Below are experts of layer 13 (counted from 0) of a mixture-of-experts language model. Rows are named router (the router's row for the expert), gate (a neuron's input weights, with its number), up (a neuron's input weights, with its number), down (a neuron's output weights, with its number) and show model dimensions 0-127. Each number is 128 + 24 x the weight over its row's rms, rounded and kept within 0 to 255. Numbers have three digits each.
After each expert's rows: "comes after" lists some tokens at least twice as common just before its tokens as in all text. This comes from a sample of Wikipedia text that the model never trained on. Tokens count by the router's weight.

# expert 73
router:120106084095124117128082103122157141092145179145098164141148168115150096102104103108156152120121159148124148109105114112160116150144153112104138104116142142121108126156162095104144098124130145130128168141115093116114107095149127145142099182098126150138090131095184121114123150138161134087147126150139125125116134093129149156143127147106154081125125173094112131141197146118136164128150
gate0:102136131187155170113095098133145119128165119170128153148100123159123138168111122148111143168143153107116107131117113113125100100114131111124144127117189129114128146095103065105148071135182111134130153135125141123099127098090124090137119137077115133164102106164141140094079151130136090127115113127096122085174105136116102133132095159140115109151112140118113158139115154135118118111129
up0:138117136096177132130119117156106125109147158156133149140159122146074113117164152098111149121107111134163124129162127107108122105139172149100079140145181109164116145070170145105093122160095111145132103149125085133157146141073124181094134097140159100124137144102141103132102099123126110125159136177114160165120122132152115149123174115129109126124134148127123120149130091122105129157113
down0:129104135111138094103079140129164124103112131084094146096133150097129123173153104148105127146137171163168146125163129111129158114115120117137147135114122082155124154151121117152128165185133108162112112140130111131135128101118126124107097130134144142081166142105087163102117046148104116163142156121146111139115143164135091107150134132155155139131141117131096119112109166125161118076110
comes after: "\n", "-", "|", " of", ":", "/"

# expert 34
router:180159092112088139152111114085147146101135158184094144142140152100164116123103119136152167114122153122085101108133123135127115146186176113090137115117160155099110103125141119157114161157149128138112141130132139101083107146133152171129107179074110162140125135094169118124111124140173111109134123119157106138143126117122156126141121134141139105120112116116099128097174172125131138130158
gate0:116127136123111139157111100130146127098183123153091146139113122134143159122130119082154125143134125109126145112119178167125118133142114138123164163136112140128126117103103117150102152140117094160149123110144138125099147154137143129114106153117123140071141120096113121142065107142202119116113130123112188140123156132087151114130141110219137123096143095147139123112161169130131152124179
up0:151037141111109082105104143155098112163173134102109161092185133105102103165112140124083123113163086133111123126123116119101146158146097146127127114161131117148128095117124134094130099100151124083148151126127135124107118123135135097128085120148146132119137102149128139103135157105072101146108153163125161121132132104154133137122146155119121109153122129094074126112113132103144089132143
down0:143097140098120163135099098137094125134127163113096093137127115131171129132078114136064091099185128171155112154118110120127094133142105113113132132093126134109075116111103125085134117099157131118110131156115157156137120159127126130133128123169112148132163115159107130083134155151116130145115149144135152089113117088144141123112068116100127165116135107130067101139140176138110106138114
comes after: " |", " 0", " N", " Z", "N", "C"

# expert 121
router:172106096087105138143118116115154153087129166145115140127167139133129122127130110112155149132141123140107136105150141129123108166175171096062132135097138129072130104129154091101120135146150156114130160129103100122122084091143160176101129189106134167121110136115146127121092162120144101119134121132121133132122138095136117148153138161118158090120119159106111128104159153105158182142107
gate0:107178118112119171130149127097127115128148171148117124143121100202120127095135145135163127118141131100094156110132145110159115153167165131105106163126149127140171108128155100159117120151118156125133122110084080147160166107128083147107134170130149129132159152110115152160139149092091119096115088134092136164090119105108106126127117137142121147117163124131158127138169149080116132145097
up0:180101114185130146136102124160164090151111144107113130144116177135132109124138165144144174118124101146128135071123105113136147167098126091142158127121210124183125155137102115143140144139146137122101090144166139110144115121113125116144128134094067098123147133123140167147103116103118117132111120112146109122108108097121096109105103142136096127096086110161145134148125143130158121163143
down0:128132182118063142134096112107150129149123129139127136129101126111156089109125127062124151152096152140127134130154092142141149159139114127110132158132155159141124144146117162145146089152143172144143146135159191122137127120125173162164129159111122101133138147151085127146127120110151084147139120132127134088083130172113145084177118094157124146133101116112126151149127156093110139169116
comes after: " |", "|", " S", " P", " N", " R"

# expert 72
router:138111124121078104164113089094164146115150198134110124138149132127176104093137116093175124130140124151112130127100119128156110135137158103111121098094167145126119125104152133105158148122161133140128131135118114123121086098112162170102113144131113161170102110092158129148102145154111126091144129146140092149135122083136129144190139144132139078132139167115121105121180168120133156126140
gate0:131102156101106118121148137150109169127133109149113127094164111105122112104127163163088128158146104106129104172141108106113138174167176133117092103137124161081152157100148121149130147154129126138125144112102133115192122097078146086119095142142141076120138178133114123144099130150117112125105102139100121120110135144144143175071127140123166137150146111128160121097161135114119163135116
up0:134134142170140146118092130125080106088149130092203084101147147095154143098129131161112159127067163150129124114124133131095145126094082108131122130130150129133133138143116105153147120111124154112108101116110114119086125091153122111128111132115126132128182118155119099149098089105129150121138122101139098117116122115144089122165142109108093119133106135155097099163140153152162110194148
down0:111149086090110152127108094094142125127135150171132132124125121157125100142126136111118120115136137133164168117129095092100094102140114104093141122152089117136125069091136133126120122173139093143124064123108131115129161125133159167184125086126130135104114136148082093166124130135141121107130114093139117101139085160133140079107108064091152139110105124089141098131129100134136111127118
comes after: "\n", ".", "==", " ==", "===", "s."

# expert 66
router:112089137120129114167118120086133149099136153181103137149145128141171125092109134110151129121096166130095137076126138147130145138142146085111096107081179167130127108140154143122157160158168160174124155161110120128100096111124129162126067157119115157157089116123137130150107155126156111128165143146133111127112108103096136160163134146135119108125126128113120121145155161105150183121126
gate0:172113116160123177148137148129135106168117145110097135147150121139107109141147116085146101156075147111111130088108147132165147102119147146106120132105136126142119122097157054125113150164117154113098120146135114135099153094119087148106106087130142114140108123129087127138098192117153088151146142145125109119129150156176138062081132137144133118113126142104142132146145140152122160116152
up0:140157086121104124078119150112146113103162152157118152168133132108117095098159099082131140104134147121096109155157126132159100127131100116160110127187142144091166106147153166124162118119138143094128125121112122161135121158147116129147115124097127134128123168121096126114123116085094141102158152104099159195123137151097112119131145173099153096132122134150129105147085085123123097108101
down0:139117119117089168120119144126117134145087122138105106127117099118181127115139139106133145158090156122125159123101135161155104133108092098117137112123124186111132082142122151114166128139141112075136107134172127126169159121144157126088096190120146113122123146120088166157169105163115143100159135128143139110123115143138162084132138154172119121083161146129108153137106125118163087147102
comes after: "\n", ")", " ", "\n ", " Title", " Year"

# expert 40
router:166098136084077145132122096117140181123149139121129137127102150128151121116104136115172156112142145172109114088148143132126100097166161093088123115118165139115119101081116102115135127143146153126091163152094139115103120090105166138147119180079107165138095105124151107120112140099144093121110133162118135138127101123123153134126132175147143102142148128076125092147152146102145156147141
gate0:085095067087129115134102168132137136084145110105121096089141168168136138078135133109161110114147125134114143090115137152112128115109108108125093082125121110101150179114123140118137121162125119136065120138138072152124127091125138125116106151091132166098105093133165155119130174188111135126144124154152107154156156149123137122116126145097120150160127135125108132124103156113127137151120
up0:168134081136163126119151102145090139152124115078118145112128107142135116109168170105131178124128116172152136095145150112130148108137123097134132109125110154115163165114116099123085154110087123109103094123134092140101110073140154185137125099113141149129074105133101126131131114152114197143106153148114135167125123123142112129120099130125084116103156109153121147131125129137099106114176
down0:117145088148127123161094116175128123124083147122090115163129140070128119111148115117123136132090124097165096110154088099113137114106108160117103145136120119107116123104147075112145107112144130121081144105151163097128091150136090104103142152136132124180089106134114150207083115139133109133109139124149182143103135126130119113119099158112123146128162099099140146100137123139130143147163
comes after: " |", "-", "|", " was", ":", "=="

# expert 109
router:122077098099105116171121123128118129115155116171126133135149141116166106110104150108141117118157152131110124101129167109139106141143125125084078076121147143117127117156139114127132161130133140154145141139115103125133086077143169147125105192124127126169102101106163119111096165143123120125151150150124134151086133082125116124146146134138164107170141142103098085137196135120147176131115
gate0:127093153126088102188135151112116161136137102111100111152125171145116121135080123143130141177157105155119122178130164121105161115134134113139063090168115155130129098164135117101115154166090139114123127141128122135132113157087147084147110149108103133134118094154135122084128144124087139126141172120106156167113133131095142111139114144098150119121112152090097127157147144096124144093133
up0:138119177128116144160105101078134130149150104158114126119132149145189105128141122086132107104143110075111117144147165130148131123140148163122145112147119185137127139144129117124112125131084146125137134162101100153104147129059148176162160126139136112105149107122123129129143164088124125091120098117117166120093181073104143157107165169116107117111116140127132116140135111121115145083120
down0:116124137111121128155158137146125147122119129115131098172151132104165141144134105136140116134162108119112142133115155138118135138093114133143138137109139071135119126144091137163091113059150140125107073138120126129187081089175115137078139172150114166121144144131142177130102142161120157093137121079130103118153119108155145162138162099156134151144172107150126127131091128160110136100158
comes after: "\n", " |", "|", "-", " a", " Green"

# expert 76
router:133139084106112116141119136139129155117149127123113141156132118095138092097127121084154135136116163156121114104129116103167114131131140136093144088109165104127101127152115135093156139153161113131135140175096134096115115094148151160144104169109121132165086132097163090130091162133132163109132141146170114156082132118106138135154107162100154097131135176104119103128198141100163166121130
gate0:146125113149127123144158131139172150129120111121114109120119103116140158148175109120157165130166130135165159133120119158080101095140161132153123097082116113160126120133140158076131164121151121157167116159174108144128137123140120145156146148147133120100135128105112107140080165148152183195103167130147097126152151155138129103125093132125162134090113102108118117090161163104131151130130
up0:122113108116158131126111138101104124114125148095100119121138144110179166126162122156147144148137091122133132107091119159159127126115139099099124104163113096154113102129120092125072103173080148098092123137112143119161080118110106141104130140146138088195133166094136118134140155164142109097173139131141118125129087165123117119147154134112154099149140120119156149128089127107118137071094
down0:121165136119117147169130143108154118116134152190100134136122163129106159115142129144128184124172108116119151123051135128175136152152130101142101124140125149124087095124155081143130134118121125107095128109134135099128136163116108103113107160147105140173084099077136138163128110151132071119141108116105137133169131101112122103154121169155148126137128125080140136101099125131136122089108
comes after: " and", " a", " to", " the", "-", " \""

# expert 81
router:111091089106089111148123107085150141115116163152105142163132160141131125107116147106142139094122171157095126091141157143106129136147143122119124090133158145107124079139117133129148135116171169134098147124104096120109106124087123179142132151099111173149117103101163119125116165095160122090148111139131133136110142103103157150135121172125173128146133158115117107114191183115148129149147
gate0:106142136108153131150184159092132145165133111149115134114125133146125091133143134139087147158094159108136091180131132093114138079128083116088115111111149132165116084123138173134123124117121160115133110125131143083108092134138116146129149143107095121148130115160137124159114102129127115127111124111139113151133121072094158154194124114146073131103096107135144170150128139133163168152098
up0:168092086088150144165145126106123124129134130108103130166117149140095137148141109108132112129113115081129175095148081103154089124115148119192103117156108128141139147109131140122101114106162152099177103128085124084152136103127115136123137102121093129124153128124160124110129106078139116100142073174115132123109139145117150132105148132106158128146159116114117114145148083144160090170106
down0:093114121147130098121124124111134102074085091125184128066105133171102132169130139125117214127138133114109142115134139111096149132081119167150126151151145135105132159105154111148174116111139102138097144127116107139132146135119156147079153163166106136129120136063150119108084126137133121106125144122115142104123167143141133117144101150133162120135126149102143147114131136108168138147151
comes after: "\n", "-", " ", "\"", "\n ", ")"

# expert 103
router:126126099123091156148104105102142151109145143150113147118112133113167100071120140086145148135114117147110104110138109143187066139165161101100114131122150119132109090128148121142152173130136133145101156171132094128103128101137145156134102169098112170155093093112138097152105114121132121095150137145158127141097133125140153162124107136123154076104133167107113130131168168128141168156139
gate0:129129126100087144146111104120158144135097130154120105088123102118148129103085142108119164112105179125147106167130203152152160093143175176123148162091083114088146129143139132176089162152151146122136139097151131109142131143111142133148142094095127136154111122137129098106116132157148120116130108154121109137154077143133101134136148156104132145125118148123131175089164121144121094139111
up0:089132138078166128109121133138138113128095163134148154181169148106131104118145161095152115141124154150128151160134128086117134143149124122125132135132148135135137131095155112141152073111110130126159093146151171102138149143122097162186111154143134100126143136123114162162147086132127109106159150170178149127119107128083161106126153150132144100163111116111170116169074130111148148121110
down0:112150171123125139097155104135149149130187119101125164134125148095101138139095133060138119136125102136132117120142121083144129139137153142115117108163133108099148116148134157090121137119144132133126104130140113154086116157151093160152083127164132135131121126126164094115117140167108144069135119133117197156133111106134167132117179111104120099131137094140107134147092163150091147076117
comes after: " |", "|", " $", ":", " 1,", " /"

# expert 30
router:110093110074110100131094097137137141098138141152131146149131137110148087090099126074151161139128155148105132095106113089155126156140143111108128080123156127109102121160152100109146123131155123114144139157116127114104106123117140139123120179125086132155090086115168122139103122150131159100157144148163138144089126120105134161162104158126175120127150162137111148132194115123160170121142
gate0:123088123122109133168131131102116166152118128133174158121134181136123067131117150164115108148150094119139155155118125157115147146152112112123122064109151141098099118148140112142125103111132145138141173136095079100147105110109148103147157108152147059137141104134133096136085161143122103137167123115178137127105168135134117142105104142162163167118151135103107120113139141137086120121151
up0:137114152126150126167165102106124154168126140162116158149153146150087182146105108130135148140118170143147105108134168116171173109130134098116148083087154120112086111131132129123132108113135102118147180095125125149146114139152119122105165136138114113147104098127135137135162096126104133167117077126150128134094151122138092146086113145140179149145134118187127102125120114152072145123146
down0:122106110138154092131171124149159137115100139126153109132116126123144132164125126139108127155111114139150122197128140128108162134121094193104135172157159076091143120139107148115134158132093140077100129136140147113131147108153136136145164135146138088086108162141138097124103110175164135153134143128097154134143139090164120143130133122118159110127103113095151101153147097193098112105143
comes after: " the", "-", " a", " of", " and", " The"

# expert 125
router:123133088093110128146097118105148128109160147131118156150142143121166110099145148093176131136136153146110146090129121116148141144144152113114150102138138151117120120170123096099130117134139153159132110129092099107085099100137158158113092186113133138171092124080159103125101135148130138110160118139150140146087121127128143143135136142134189136121140164104116132109195165128131200126147
gate0:107112139149099103103142129083127124110126144119165164112155112104132123092155147111149156157142112162143111176146119101124130099153163161108137121113103118102112176149115138124145180095123077141149144136161122138137129118096142131092138183101105117157108103128171101110127169117118086139106133133147130102162138125092156119093147175161121120159140143147123104088153166156131130121082
up0:102119130098112124115106139130122126136115149128135140146155088111112125108144104121165072124093109080132164110115111134101104152121144143130150138122195119111145131151135097177111125146130101073120120128188144121141082130133103090156127118126136147115179097137177118134094144148128173102134157106134123129105130140150099154140098143075133089149122164159163151149140140086106139107109
down0:110171123115123102154135145155123103136112109120130127165124157127111116125132171125112097109081117142126149137120121103130117131115149090127113230156146124177144153104110132122111168136114132131098142145132117157144142116120098107169158115094151128140136168159096183136141090133165123128129168133109145129141097108171145130137146163103111125115180097149091118094091112098128133124103
comes after: " |", "-", "|", ":", ";", " a"